config = dict(
    n_layer=14,
    d_model=256,
    n_experts=32,
    experts_per_token=2,
    d_expert=192,
    d_shared_expert=0,
    activation='gelu',
    moe_layers=[0, 1, 2, 3, 4, 5, 6, 7, 8, 9, 10, 11, 12, 13],
    router_score='sigmoid',
    normalize_top_k=True,
    routed_scale=1.41,
    balance_loss=0.000154,
    balance_bias=True,
    init_std_router=0.017,
    lr_router=0.000452,
    vocab_size=4096,
    norm='rmsnorm',
    norm_eps=1e-06,
    tie_embeddings=False,
    optimizer='muon_hyperball',
    lr=0.00553,
    beta1=0.95,
    batch_tokens=[32768, 65536, 98304],
    seq_len=1024,
    train_tokens=592000000,
    steps=9456,
    dataset='wikipedia_en',
)
Below are experts of layer 7 (counted from 0) of a mixture-of-experts language model. Rows are named router (the router's row for the expert), up (a neuron's input weights, with its number), down (a neuron's output weights, with its number) and show model dimensions 0-127. Each number is 500 + 25 x the weight over its row's rms, rounded and kept within 0 to 999. Numbers have three digits each.
Before each expert's rows: a language model's description of what the expert responds to. This comes from a sample of Wikipedia text that the model never trained on.

# expert 18
Description: Empty cells, numbers, year digits and party or position labels inside tables, e.g. "Democratic |", MF, FW, |---|; also word-initial c (c-over, c-ousin).
router:468475515530525521483507519459518474456472488459516524527518515494494540496536473512459472517502499462490536516483510509458454479493511516520507514516442509480502485476508491509542499445526508514527522505502468476493501473463544519439500509502470471543505503495528551511494515537520536473499533519493485485451526517497488486501518499525473514484489482516480510486455490496513493502505
up2:505490480507486502561472482484536509527480544490535491477502491492504487503541488481507512480531508480574542515520542491497503519505490480532493509494507506483466439500527512490478474515508527507492537505519476503527519506506479510512497497523501494544502477492524528503459454492488541502497472474520500471508450474550477479528493490552514523464464517460474476477464540498495510516500
down2:491474500505534506471517532551502505517510536515515483526512486520506569511503477516491517470524506460531505503530480498482511533532454515491475486519466456476533522496485490490543499472516510454487484521448496490459506505513514493479461530533507509521530497489495493506491442527465513461507518509465481499469452501492529486500483530463506520440524469514517514516509478492499480490467
up3:472472461519460510480472528461513481510466506520487531506519513483511492538503500474473487501516525482521486477521553510528463517511486519493501507520517507513489484504530503482541500515503491528488486495526462485492491528489512523507480487496519511505496528512492505508492496547497464467518523474478524503496519592503475444468529514463477467476480568529515524478520513480484525553448
down3:514547491517490494501488526496483478514479504481521541531519523518523541503500516455496528463481499522515497514487478516510522479488501530484521514413518465504467521510498463510486476531474503505521504489518505461498482552521453465515491518498516567518478499482536541520512512469509481508487498471510520470507529525495506489512477504517515500466484498472530490530504469505485507498542
up4:500472551477490524439472537477454494483494498446478499521494489508481530485530529463502455506492497476528505457467482479489482466473488512552463489492462517510514509476512497520505478535496486526522527501522486469501459518511482469503503491495527499507489474506550512510460478470532573470471516503500490506472499511514492512476512484511479524500550463493514511492496509515463477512496
down4:507497492563475508502462524523528484493509512511520498538502541469527486492478502522492443509513527509478530486474487506522512537512472475524533510492486518426508510530515446508492497505478495460465482481486470524483515491484487512497498504482477518472482483501524507509487485536543540521481553500517524477484479487555489479484452465503473524528470457507513504485514461508541497518473
up5:514507493501533541495491536499504448480457473500474500519522552485504514491481481500558495501544544465475549480538490475500536494518544515528499526493540488524453541532516461491505497492501459527514452477478541483503476545512529539445498499488473505552530510506466484458498491486539551518473489485519457496461532473474529502457501490475516495529454499477478507473490506487510488465480
down5:527496571519512449513543485506506467481499528473489477445521516504470501510520496519491482517519522515493502481482539501485489499496496480504507490523479495453534514451520472509507448477535473532489521504494503507509490485519530483517541562530521462494489547501496468543466498495551520513526517545482523483498516461523448470538502490516489486501505507515520545488480491497500500499539
up6:485500557499529483507516513480488505533435476508553469498501505522496511479550515524454513478501525500557518512435471510421520513479490544478488491490520519486480539489534495496509478497521515514482497538469454510506500498517546477515557496513457546479532471517527479464497463516507505444500546509486459530454536465510470534515499501489488505482470491526513515511521491493501516509502
down6:476513471478486504503488480508515492526484498504537482504461475541499480499501494465521541516491476512529512515460495474528491479526489502509476478453546533537486557519499513528509528505494477540453524503502470526487562499559502513525486503494479507505457525525470501487525503498490464491500485505531505513502493475504545514495505501526503540493526493475557477531485459487468482503477
up7:515458484501529508493534489448492489517485508519471521530478512470481518510504475525493452500478482536530540493486537532522508497490519470534515462490503544474493502504504487524452460512510492488513472526546491517525502478488550505461503523505486478490514492507483526494504514525516507499494554547487511473493467471476532518479531526499504457441510477454518477523499545443513479504520
down7:478478491529537518525555521495519488491529540435448467465510494456510520468504489493492493520478521503527490468499497501472519490476506476525528489473509544523510495489481457485494497468499519484570498470513534460483472476487509545534496532496506491502524500532495514565476493525450505501481474507538506500462494527483512470525480515515510491499523497500452503460485505512528512501495
up8:504491513498494494519547486473499479474483483454478496517518531506497501494485503551492449549473491477494524492516581477470521489496495532487528476503497490472490451502498497502478488467522477482492518504486505466499502505495468503473485551511496474452508483450481499497471466497448565450508495498497477504454496538495533502477488538510472495472466483460435517515542494472481510497450
down8:496498492518532479498526515456522494453480505505466496485493513517522524498465524523495484513509499510517481488527513504482553518481525499491490528532485484529488490512518503550507483495505479507508474504498468506502537501483557402484457543444526518475489515510528484498432496480524490513535507441447476459505460467496510494488528483508540511526474510489502475554485500529533504489507
up9:501502490527507478516523487508525455469530504475472512502497534503510541494538525510450491457481491495522517493538540539529486512517528533522532523497481531490531477521492489463485472508510481506516522490497475473498479486511464519456531484478461516475517491487496499492527462500526486457513525512515501533496521513469506486456512535523497488509524451488489477484478483472497481483512
down9:473530477477525511518515473530484468447535469479453469497544514485538507531488527534509494516490521540520509486495517472548486501502508504494477519509492518474537534536479509523530497474495525494465515501530485506506496512537522503499531531455549500485470503561504468484439477450522513508454479510548502484475472521485509464438535529495523502528557512492470522497536506477464456476497

# expert 1
Description: Prepositions of place and time like in, at, during, within, near, and following articles, mostly in geography and settlement articles.
router:475511524508512512484515502508507504493460487477542509518456497507523528497498483512483500459485487473523540531492510507473438460505522508507503513471496502442481508516489511498506485515508515510522506547480487492508519471471531467481476520486472520531503510541501521540482501527459499482488491530494564476473534507522474523496531533561495491499475531473463470507504505472505533474500
up1:541513530525474523439496493474505457505517504503524482506499494514536507497503505507494523513496547484466484507508500504498527477554544488533488515453547504503523522498503452477491458473478480537485493499485489524467527523501515504500497511495530481504540448543478479460474544477509572478475492494508510499508513475498528475489523480490495482504463496524545496515529521496507516476506
down1:457542503489513486543534499466493480516471496519488499525492472475503514470468451463448487497541485497482464463496491499511514492503508474485483469488461471490515536474508503483456509521503445457466514553513484509481518503473502472524514490516495499538440499523514479514476507505514484470445481515491491541476472474460506497523497468539506515553519523513488477527518494529450523472481
up2:530485449491502509534479488477478487508476567485528506506494503497469465461532470472463483498490520476528496508492478515458497460537544510577511480460485459550520541539508470502516476534488498523458499472506510461497516520453494471501474497471484522539515550464484534493530486487491501470472488505505518483464535526479508508503522510501482491477503505522489526487492503485498520479507
down2:513480514466473503486494486474518526482530529481496520496523538522496501451504519511513465506526496475525541494463480493495469472534512500513487469545450483540461487500559477506503494474489505518509493500493518481515555482513494489512535489476511512491555457537513493473509481518483499511510505492551562484503499477489483443551423504483458511439502522479499493501518511480499520533472
up3:489564464484505495518457525512466458544458496466482524538523566518465511509499518502512507511464534449480503513481516512445500500517496474505511517500525484476544500511464540522489478481545502505509503513501521527503526452527502524545470532462483530531534470495498504493493520483510499466498466530488548443498509522541500490521537527528475470492493509479502513496533509474521510517526
down3:470486499497520501533481483516516479549512469517457470475507545510515471446510512530506495519511488509498535509502514464477525524479491479532543474505519510520480491504475532531519474534492501478544498513506485508500532478523480499479461494506526514476500535494466499478504420513512487531504455511487507482479495473536506504526473482556482488494522538531515514508470497553522491473513
up4:472489478502456497477484507497513558536505457513552512526501518529479518488533516484522503498469499515498476525478503478462427456475499514513507521470483516455540483459535473535497546495513527465500485514488512495527505454504548525515517517471506519480502519522536526427482499527526510510497502530481494504452532506496548482516528497486504519492503522514479509495492462507477518465451
down4:500536465543527499478458499508510512492506519461564501505506457486460480514509405495498470465520507500463510517503445494542540514495545488503511515467495455503491510523474496507497521507535521458471539506470506501495501529501493566525500518509522520530474477487495521512522492485459511468476531564473489490488525556524507485503501505475500501500539516510506509509481474481489498513517
up5:548509469541489505487488488534495505502505478534491524533535505510487491466498509489552522522468508509498485501476503508454505502556489525543509513508490506478514493479469500517559467466504539535503514507471525476553511519497537486510433510433482454511498471508469526553505509513461491490506508510467469525479477498522478483520497504505521504499501529494515489522533454529544534478539
down5:462504475493528497490495461535546483468535531511470503528457505466511508502504473505468452479502494496471486490466474503464487584502535521512478523502440478487524488546534481502520532492516478513484465506505506478499460483560453487514471526498512487506547493518537487497512505518489542506446485540501460496530510491511523474498495490482461496525469477498494464499476498513511518480462
up6:500465528503522489501494522511493502532536516488524501524485544503519535435520507544456547508449488521496544556483486495505505477507519531499523537479464483452483497543532465457477470506479494477518464508514476533522493493478511538486517537496513439451499472462528489471511482502543485487438511535478535497466497511529479521522528506518480515490509556536523528496505499499538491501476
down6:474543493519518530508474449477478486500494482497498544451505488479524476466492538493504491503490525515521471461450488480492497526471526481492521457511528498506472518466553504535495490508545502509494539489544506490548443437481528520468533495462514496481447508498485487474516463540453520486425492445493477505535541504497504514508523468505467505515511514501513492468485454489470528532537
up7:450517459512467543477469471523514449513506514499562501520499511494514457513450525534508461527503511486468511512467491467505484500492479521493550481522496473518516486517510489526473494495460497496531516530518490438483513474477474509505517521500455576527518515519546517532507488482507510453506525509484508487486492466547481537501507556515547495508522532500503487502500551495489531489473
down7:531524489523479479485493520495539514498499510466520480500545496506443515500509552496535529518504498499529510524508464518478531529454525504512483468480538487514499481527499499504508491472528512448501516503518522497519484464490485484542516556496507506482456496509519482502506509534534552527513489492446468445539483475470507493511530484509465485507459499470510492490489513502568479499481
up8:486506459521449519493528465498502493494485501494515531507498471523518494515515484502443469520513515465503559501526522499540479546511492504512485478507537457524476506470499463449500510498529511505486500532477515492496487512496495512504481488487476514468488482519498533464528490533485548491498514461506552535495489520549525515498516486531451501517492523527512504485520518456485475479470
down8:529517496491464534509493512499510510502524472519508550467475500519505492485501533508512520496447505549478509524521502511525507503460493532540469480520511459494477527500494481515486450433497519499511514535514461528485418541482511465497469506530515438480512493503506504503500486516491499508491549511513484538534541498461480479521473526527508496500489530510511511472494501517500510499458

# expert 19
Description: Prepositions after verbs or participles that introduce agents or complements, e.g. challenged by, households with, following, against, between.
router:475518526511488544431512501508522483484482465508514521483486488494509550458500527509542545508506464483533532539486521479493490464473491495511508539464499464481485504518471491482539477459518519534554504532515495526523522487498506500498503529483454513503501495537529504517479492498480528484553510467531511503499498468528474490477510517520495495495486479501497510471475498471503489461503
up1:460444504510530557487472463447474461477518539500482515528527486529482522490492461502461529488523481487462534496467482496500519473511521486525498471491483476485470477503461486495461494473505499520488490491525441488480471519461470530494528532458489524505475512550488535511499491516503485474515518467484533534488542488501531494493528510467516511513534455491515485467474537466497451487511
down1:457478493506488468489518465461482539487479507520487524487489479469528520478493529480488518489504508528562452493499472502497539541529501503505507460493503478458544449528486516493503524506534501458488452472504491527492479471539501537534485469489503527527449498507538513468496505479472485500475464474485481475518482483472520508524521546479525528535552463501514533515500539536483492500513
up2:465495480459511475462501529468527525472445503481533517457509470531524476532475502483504529536481524499516524484478510506472472481475443543460535526499550535504488540473517485473518514467444501493512506516506558484515504491517489522475526505507474520520510486501551487481519519449476532495552509481445516492489467463470524510509520517474535470476465502487483523489517500529492465500507
down2:501506524538538472483512491508526527538484464491513505513524472515488479500527499489513445515503488522463451474494492495483475492508509528529491523528522510566495471464493507502490487519506548457550498451453514486491527495466494523491534464483497515518453558481551516491511504496485524498525460438539463528446530522495532518527467495520476472512518485495512547496496554464504511503482
up3:468487534500476518507514450484502494472507573513510478516490524518506422489503496471502506484462487479518503525525528534508516489536500522496505484491491515502491498542473459481477449503441476482575504488545509494452471471477526531528512501463472521447501455493521527504511480492475511496486470491513492501439496459487501503481505478482497537479514477508548464495488492462532494525489
down3:504519518491504509519488503484468535460482478527521474501529503472541456530504482505520505501487505491481476470550511527459537473495471512520506489523504477486483506507506473515475513475484451513570494467489498474497476461498464464534473497515439498501432514497525504494519444520517476487512465521470517568517515490491487526512463513461488496572471490498504461501472502490487501534492
up4:484509466485523487509475503497494520428494449511537541494506523494520464536524481534497531508517491470491505493503513494502507475496511497464507493465477511464495461493506488483498516533555485496555471472485548504478480476538480495461474502532467526501496506529517491509473470457456511502526490567472464521497476502526491480523535502537526461482467524480515510510479494475503487505461
down4:507495472497462490465511571521490514529546468522521456537496490558522512514561544492510487489487455529469509477455553525487463526519553456470492516494502495479518500490520544483510522501527485517519542486519464520510510528503478516497480498511485500530500518468523498521520477511505475464443515519547494532550504510500491483549513536515487503477522476500503503434476512482476473514451
up5:533491458533466474500521475469505449486520516504514469547526524549491512485517469477505498462464498511524462491484502519504500445537528458543476507461521496546482521536523513505505508487508511518476473520529527540506491496470507503508482533479535512500513522501502510477510503493543523466475485536454462538485480496490518568516520488471523485482523528480482501472509513508528532469512
down5:469553473439517502516483479509492511478476523459489445497487514476491511512542519512476484502509508508491526479507487549466512498488517513531498522490509506467456504449496458504492540520468504513488524454480522457466511546494487507497541478527493489514460473471486532471508528473483513457509497566528510509485479485482482498468482486489519524436493511484510472484488520533506522508476
up6:509515495483526525499489514476486505475501490503522527484499450495438533457514536522491491458511523526483540484504511457496522494472524529443514557511466518456472514475459464518491478501495509525529499478519551475502497526554511530500500489530510496520500479488538501524496484496521543530532469489494504529480473512497457512499489502471540485484469483473510522515502506556496531477518
down6:524519489456464543502504488479487482520485496540523514478547469518475447485498526478533511535489541506491475474466479464512506503470469520485448516480517498500481481521490485482544489492465500487536526491502518481520527495517510480545500450501517472532534493473510509488526506536523503560516478473459461534487519520502489499492484514522511508516425506544498514525478524456478479472487
up7:499477534492488547484466519500514494447496505530513552516492473507486511533505539509502468522512500483498482517532505500492478473500497494510514477476477528512492480532449480511477522527506477490477502539455487483485501542496541497465479504449544491480509500507522514526460545528510497499520513508528535479503544493515491463521536502500497499502537531526468529485469500533510473520511
down7:503520486521495498451474570504486493488484499502482450552485531527527492478446515486525487515510461476516519475480499503503472487475497536490513506493482510506452486580519527509492474489500540481540503483514500500507522507523531523481538487503500495509544485543484545476506513522501479484513512509524457457496477469492471479495501494501491477485522476514488524529535448508534460526547
up8:512517518506494505505507484476484536513480477490470513523447528517543551471520508481444481494495502444495480499486488484525497501519528518517462491542477470472519498504468482530487483494520518493528513503513533504516465450489459521459500515530506517526520469517476516586516506507472493515534525536458493493487512498465471462488484477499488465537496471540450458519504490466474529473451
down8:494494495485452472502503449482486501489490474502497480517475488500449496499489546516479477502520523492533482533492466490498495533460476504533499492510511500529497532485470554543457468481494508487490502500518527446507476488491480512531524502508513499493542520498459545542521506494502468531549525516541510522483482521529516505499487562536462500503539496518495498509527511504489459490484

# expert 15
Description: Pipe separators between cells in data tables, plus capitalized codes or names opening a cell, e.g. "| Braunschweig", GB, NED, semicolons in lists.
router:494510513520498542466518523463490470493464463490532551536470499500535511522529525517511510488478496486507528534511517515424493488525519523497508503492480498452496526470481500494496507495510491556492527513500509486534552483440528503490507533501487494527510494543504508513465488498487500479525502509501498476486508470499513473499525553490482470478521498481503483491495516496556488498477
up0:506519548527519505518493498495464492462478525504488540498523530465522501457478507481505513509471525516492484520480482527431482536517499520510537511499511537458503485504489478475440517510437502480507491548472522515519452507445500496538480495517532520528506438502478511504528536514481488493471490493585515495512504555493489460500514496532504495476469531484485554489508513505496494514497
down0:464505530498536509546534471514486492463482457523534452500443513502516490509493498510506507470509517485476503456478510487513456490494523518446494504464512476496475495498526492510490536473474489491516520507492519487494493550533493481523521508508464553503533506462482511481474508463510509490557495505542480509508474496517494479489473494507485497515469468530547477477487465478488470508529
up1:510499514480523470483549501470467508491494501477484508463499487478539506502489503475474504482478526485499506497495486511500499522471482483509480526491512473502498481495461473482503481467489540482491511502496485533503450490482495522515521515532517492523522536525471503509476502562451530455515537491530517518475530512493532460493531495482474520469506462465483515515505531481488504462473
down1:498537484505486483488469418518487480507466504522483503514481514529466530493465507478491507505504508488542498516489469535438483541488526482544495478520486558496499513513564472510470502512514517514458530510457518488507502528513527489541493527499503467505535484524492527488476519500490500484465545506467525509525496544521499511545520529533509459480500495481514523491488472504520497537506
up2:532489504479524533461502490500492533501458474490467539546490480506504553499502482505468501499507537478449502510472494469513446484484468480528507492491493530492529518462445513456456556527485530533494507521499478480494497480473505515492505462495516433485540481563508498503501477509501511489530487505507520492447523512482472462553457546508471482475472521501477473506525496526495527513521
down2:456456484478478540530461566527497542528494517499492455519525499536487522489518480488510533520462497488480475501499516501513498522462454538488551529487517488484517528553493500476537518525478507493462481494512519510517508483509505495467453493484525504514467515506529445481500489498520516534530521500527472510525483466464491501479487474502491470478535481436495539522518504524497512467501
up3:497498523504550490505509489487542487495508484524495537486530528491503479508509564454502506519509503465525450479550525492441491521533509511481488525485518515474525566494490507518551503502503464510479572499511501527535513489449470477521476533529523493515513497487501541495470507516504510514490487512478499485485523434485529466530528478476469490470528544498485515490530536520533489498460
down3:507495487477457461526499488536504498495525457500483442493526486524544455521489492499482471508518498487484508451518476499538516514498468465515500450524493498504519465496492543477482506505487501460482498487524477506513496511476516534508538529475544455497501463506485486517483510533515499546510496520512467522510473494507488523496450554533488481530508457482486516541557482475496463520505
up4:515446480540537505496489532485502483455496529530525536494482495509509518484512556490507523495528518508496522557540487519463491533499525511489532503484458450516512524553508484482483483490505512489514455492528501520532471467507477473486521534480462499515500496507502565501502533448510503523496505522491493523496460456508476478499507488494486469452530519489510488463489500556553498518476
down4:530466534495473492537540520467521457534520501501515464509529516486498485508457497489472503494538478539506495499524486511519483471500489502499452510478512503483523514495506449529473508505504420516509541524459479476477481462516479486490469502476476473507495484505545469495534521505494490512551524471508529486528498497460521487525515554494496496503492459531460544527514551513499474474434
up5:511490547503466488473474539487522457504523494510475536474535483503489491529496545448526478542526525497499514465568518504443518492476488497497510499503473490506475502495467465497565512472566536505515524514508495508512515503520488480486504478484534489510512510500522501484505497457502505536516489474482552497458517494531501532473471521537508479511519533493447476497490484554473492581475
down5:528517488494548490511506509450527479500540499498476484496474508510509479505534528477527540470458476493514517494518512489511488495518531500489465498501469502528535522458517523510513511515471505573486496515523476508510495554557475507513529543481521525458536497461510532476514501461490528513463511511511500520500483494514527533464496461486475509484553496516465477506489506514514457505515
up6:498454530511489508496494457493521471480499473488500463508518488493520511532513495479507509496510522469495473459487566479503423525530502482522483533503499450504517492491484488489537494526542530521531525516506495583516520499476517516518521510514564502460540492530501463490490515493473531486543503471487488528503504482513506512510517526509522487502558498462505517538507535516477524488528
down6:528541494438527521462501506526525531461557506503563494520494516523447485494489529494497533486480496508494515533480467511480490492521481511489543505491549503488515484538508477475499520492457513491494465517500464492509470544489500514517522461481507537527472508484449497519497507493448467520513488542541472499552498471489444483498509467480497492538481521510573515462493466479522490468485
up7:524495496502520537490516507484520496530523525491556547511522452483525521480480523503475517511482503435499531500479554508521530505493494494473502462482503537451501507510461472480562539460531482506511498478481479492504478547450487512463485474448526502509497515505492533520451520505497493506504505536516465503514507460516527477468480495463504513489489478501464502497451484493498497468514
down7:513501538494531460477519474486538486489509467523490500455549498504527514475521491545501452485533539494507466549513498501514519513540468536479531567510469507487517467474507473513536514531466475477500477497530489467492517478453506492510505479484492481422543488516534513456537528508527522510504503518533518484549551489500494472505459507478489511478467470478514497509521467480474499481495

# expert 29
Description: Pipe separators and column header words in wiki tables, such as Rank, Title, Award, Votes, Apps, Candidate, plus coordinate spacers.
router:475435463541570537505529523490500479477462466514488505522471508563490522471492455501495482481496484443543492500506516514454512495511505487492474534509463498469448506487462481475495522478528514515520536529478478469504509469490526475484487553484515551489500477527460492521483482539487530475481537536543553475475502472513472479487554519492490500415528508505491482498467468515530474479491
up2:467515479480527495518536490520555483512483508521479475486460476485513489486461486537502503460447485506495521444497501509498503526492484522456461493502486481456461512542514507520514521473466482485525517466499518516517501540487504509475514474528534538487491473521479461470459444533481529530519488546568520458440520519513498493524530578520515491477488481460475453497541447527506476484470
down2:484492496517500489482522537511548493499478508507489483463516513506498516489505545510531474515511473477502540448486526497486485518478485481491521517542474508479503475476482498522528529497500492479534536528467499544503487525493474493515498455507457496493487473535489429532500498520462539483514524526561510519491459528464503510458536561508491470482480528475513484503515512504503463539458
up3:498480528522455476470516473507497500506454480479502475503490518531521446532516509519532506521482502429499480462488526448510519508488508465529543496498481459507512509479476538482477500500499454533525489507485496529553486466507484496503479490527476525522478516544499505505472528538516495481543498524528515465471495474498523518505482479506482531480483478502506479518509473505512452513473
down3:557479554489518518508510499479500496532457476461497509515476506483509503484528491517510495498557483562503553498482500477471512505481506528535493485461502476504522481490534509513537489498489514458521501484523508481493554506441524457546498468495501508517483500516479526524513535494476540517535485536466470518555495487546486484512487457495493531459504510537532536511469462518514509552508
up4:498487500518532513511508483498528467503508435508471532464527516512487469496467490484531445515555474479482455475511508479496483511497498519516500507504475457508514524485474498512545504495568517481543541476505494505471496551461474453513490465458457507509544522492463498500474473549467520453481465504493517483520506525463518542514516514482492481490496499480504492501505495461473515524507
down4:470490546527454505470506440505520489511502460483509531494505513477503497520522494491490490467477489540515511452500490477530495487529499512556541498510494482507511501493483530535485496509486476494464502501519501497524475496479463555464541497502545554491546525496514502543508484486476502447465480509542474498514542479460488493513490508482535490536514483518562477481471551493541535491515
up5:509469491528492529507467547446517507470488453507464472558497497519455517516512480512487492493476496458514503499475486502471484486524495502490500495493473488497522491538467488505506505522518489475530496457494528502473522526484506513533494533451482492533515504506482541532510473508496522524485481467510520477452473440544498513527527528491472495450513458516484489517518462510470525494475
down5:505516506502572530500471524504468493455491551513542486466509485484505511510461499512500498488484483510514516485511498481537501520510446507542494538546480461526489470535508534509540467492546456539507504532505454529468504454504512526439473492510522507506511508447510548446495491507518494489513520508475537489491458507509508531504523506527492459453524513470498520546510523468461498507523
up6:462489483541495481507509489467437432526515519507444476491472519538454530517505485534489501456519513472508494491514466490503480489498557519510498533513466478501460492467465477500512469474513490474469460537492515504505502516472507485523471505503515520538498432478496502574452488506551538517509493484500508492466528462532506454509512511501484537469549515509530522449455439503500488477504
down6:486504496517509493500495517458504483510492455508501468483526492488471505498485486489527496505480492480486456512472483521508494509520492508495436534471516502505494510469506536466514490549494507446508491538501506527473505516557513502539492529511534508510518514473507487461456486461564499554500482490489503439480490469518474441517525502527537508500472513522569472528469524498477518496517
up7:470513526521501486460491517474515521488496507457486488492505498509504526509487465505490518460477510536476499494479504543491459501476456551503515490487479507473491534477477468497499545495506506527458510470486487441517533551507471487490509494490507545444501515517503516486513512512481530501501489521485475520478523544504479484480524539516513495479517556503525524523441487499510526462459
down7:530524470484518545535483555483483511492553478539511523536481480471469521541514513512500503486464476490522469548497507512495512503493463528479522449483517491485579520474476484554446499526484526483455523543470496477482536515515507472494510536493492495498469501520523548515542545453540473463532503521482503473486494476482507516462496504492488505476489512524486459502514495482532549485487
up8:507523501486549523437474500415493517505514485477516470489494513502501517508523526516507493480502494507570474507485515503533489525496521438498488487488487466487484513527486486488496521489536503515494481526470514482513491482459512460468500528454445496493510481536477470482482498534482503504506487526525489498502460473493482466521478518520524498496496530505518474485492514510459484505520
down8:444509453511506512487469478509493519479491488485513513510514479493487484438470440497474470505505481490483482504506468502528538494523485496450506481493523506522512510528481496537419501505516481500550483463469504497487470510457471483537485544507530500489522474488491443510512541492510515502505479535514504501493552483518518476499498467457531501467476467576449545516534524522486486559452
up9:535459487534513569538517538482486514456466523485507497493493500468510527511502470475465481513527494511563521501504513516520507525484524554498461478502489454492468482508460482486479513470512514495492495522500519497526519464461522507544491512498505520521491475501481490490403557501487468507474472514534504505477493496513487501466530504505473475451507536473442502506457468517525511496489
down9:478477472456489495455465462485503513538472477511452460451446481542520497477476501517495448470484483547537502436496517485498494479484531514509450511509522525485506490527471501478512493473561486478457534535512494499517496499511512466523487538489506507475456501482507487513502552521515475489525523510544499470473541503538462524529508479527496508514492497485537491500515475507498502527517

# expert 21
Description: Adjectives and ending pieces of modifier words directly before the noun they describe, e.g. public, military, medical insurance, economic conditions, Slavic languages.
router:503485536490530504471526526451500474498477535525508509503511521509519516462504489502503497484524476481484529510467523467502480468494503492519515512506495493453489530497475453486519493460516514518531518527494531468537518482491516508481505516472484539523484471523466469487470539513473580482514519527512512464509519495520456455452512518502484488495493476497476483491491465470515480453513
up2:480506487525485500527497516506525514502562526518538507507488550472499498474479475508474471516498521486524496516479494521500559485538509487496471490512477502474460491490526520492479472503465487470482450494502510559512495473504504515493489501501482491519471487483495515516496496506465478575464452506476518467445509553496477499477542503476458507486505491470483505483493480504474523496504
down2:475495481503521488538514509496482491476499511494497522488484488504504500483503522500474533494499485453482531523465524513489536486517529493502499470513557515485472499460484509493517487469489509534469480541508498544539527479497545539512479485496509503527511486489505481519486510504543499520503522505509484493511541509479485494455485513480543521527516534494548508499491526524490525493505
up3:480473505549530500482532523499496491467462504513511543524498470500521450535483481507437538507509504496475492506501498495517457540467557485501533524493506533482508495468529488496481503506483516550539552508506525496500533511500518469468465524497467486501498486540478518503523489466506504511509481447487482476529469528500451488497452500495480487497488513525484499486558498476514466533522
down3:536537481471496475509508509509539509493491486462516525552509503472510504488502480530511457481540498497519511497518458471452522530540489501519512533534439539500520460498521503502475541497520524480491520501513522523500550563474519498519488502469518517501515500498490560535504477511513491435451502492461499510500551507458465467513519543518530521511492510515518505511566530448533512540520
up4:524520464495482498489488534514456425487463536501527521484520527507501495497510503537506472508471492466492501527505539508486497514533528481520487452506494535519484532536539472567512503477551521457514467526458500482487503509488509523546484522494474495517441484483522494501514473520508491519486480510532511485462514455494530490520515534427542482512519443503522496461505520504505463512446
down4:497541502466543484468474532471439495453498521489472531514537525506548497539554497482482507536446475505501511496492500487528560585481490519498474516511513528514506505492501467528487489490501490474499502482518485507487520486463454517484487476519472459484488524496498486503498507497516452479523495522502548488480479484534537527481504462463476503479486478469493499489474493526492506509479
up5:498477490491503529521502499513505436515464509536527528511550536525509485479551503520509535494461499492518505503527481467527533513502489475473527504493528499496470510486530514516481512462501482440489512492481511501523516499465458494484527547471506502496527484496463494486520487547514508519467521512524445514485541491523513524533510524508496419532485483511526464506494526504550483524486
down5:521511503483506498552510481508510496489509470501536530493485500499512523495532514489484469489538506480531470440492534531465485480532531510509501513484517523495495480524500504481497467470479534518497488527552461473500493548448495479528471531520510505494559506507479519437485460513493463471516479554528482477514483533537520467512500467493488468516515486516486495478502553543515501536558
up6:556450540520508478516539519469515476492507512494498523531460505508509468507525472493503514527504474528497521518515537476455514477520468481541505514488477431505463537508483504523535522518495508524512453530488510521518480523530534489484505489475482521461469512484445516518483498478464556475508470494482499511487522537523506454512538559455510503562474490497491504483513531471457496486505
down6:471511538486513491467493506511496503502496497524519491456480513528490542498469489503509462491519533461500509455493546509518471525525455506488531506528500479500518463510471485484527494529442519500504494501475513513476495493536536535486447486527487513490482523478512483516501487458492528553521505520529517532515527496488497505470456513488561466490450546546478479500487495548485520501436
up7:476446474501560469500484451491522509475504523444486547482520458502501481504515550509512493498500526482493509527522495456527507499523488475539510489496505518494533505541500525491509488479534517523494499526482474496523479463457529507496465548455457499478486450485462495511458475510518546485529500528522496525437455496542512478545512502467470477484479510523494470525502512471522506540466
down7:485469531481509522509539493481475471470499489466486496443487509506514502504522520483504485515504485513493498484472495496469518487476490519502541497503548488471496503488500528437492517518470489532519473506505517547489477522495490520531500533477487507519459491531524498538492506515523543521492485524447512482449513471490498541492498518494480487535537490505510501508500459483505491492511
up8:482511501515516551530474500520527521519463519494538500465523483497515472514503469545512453493521491472501473553484500528519517484503522516478514545509480528504486491511507479503521479496495481529533484475495477473507466454496514508497532520479517510492529497467481455515471473502435555490495479515523525483489475506474526467485513455521503501527534494481506490475496513492519480493475
down8:528498471514525503514461485486499465535511491508508503494512470504517493515510480544531493523459533547471522521516502484500506512533529504481476493521480474533499503481519498469505483497472484488479536503532494478545494497503449488502505510512532499460520437502478498472488461482474535459459475488533462517504517476526532495480469531471503485520465494501472535493505506486432463483482
up9:506465470518491505482500491519496498483498541598473488546512490519506537513512503510487524539521486509512504533490565478517499537497492471534489483491493500518446518459481489506519512495495498517522490529469546477479516469461496485486487504513479508483516460513471492508494498497506484511476482501483561462501518494473480517501470507489500496492495466542506498446442489534501484497491
down9:471504507530482470471495487459515486458490503499510525537452460479499479486459518516498513474487496489490518545491483549515458520512515554537514476487510522488489496480493492548453493508470470540518523530533517487548503462546521523496439531460525536480523515531529492479486451503443504510515478497526488525497524536518533486517514517510505464514508453449511478469502534470523502534513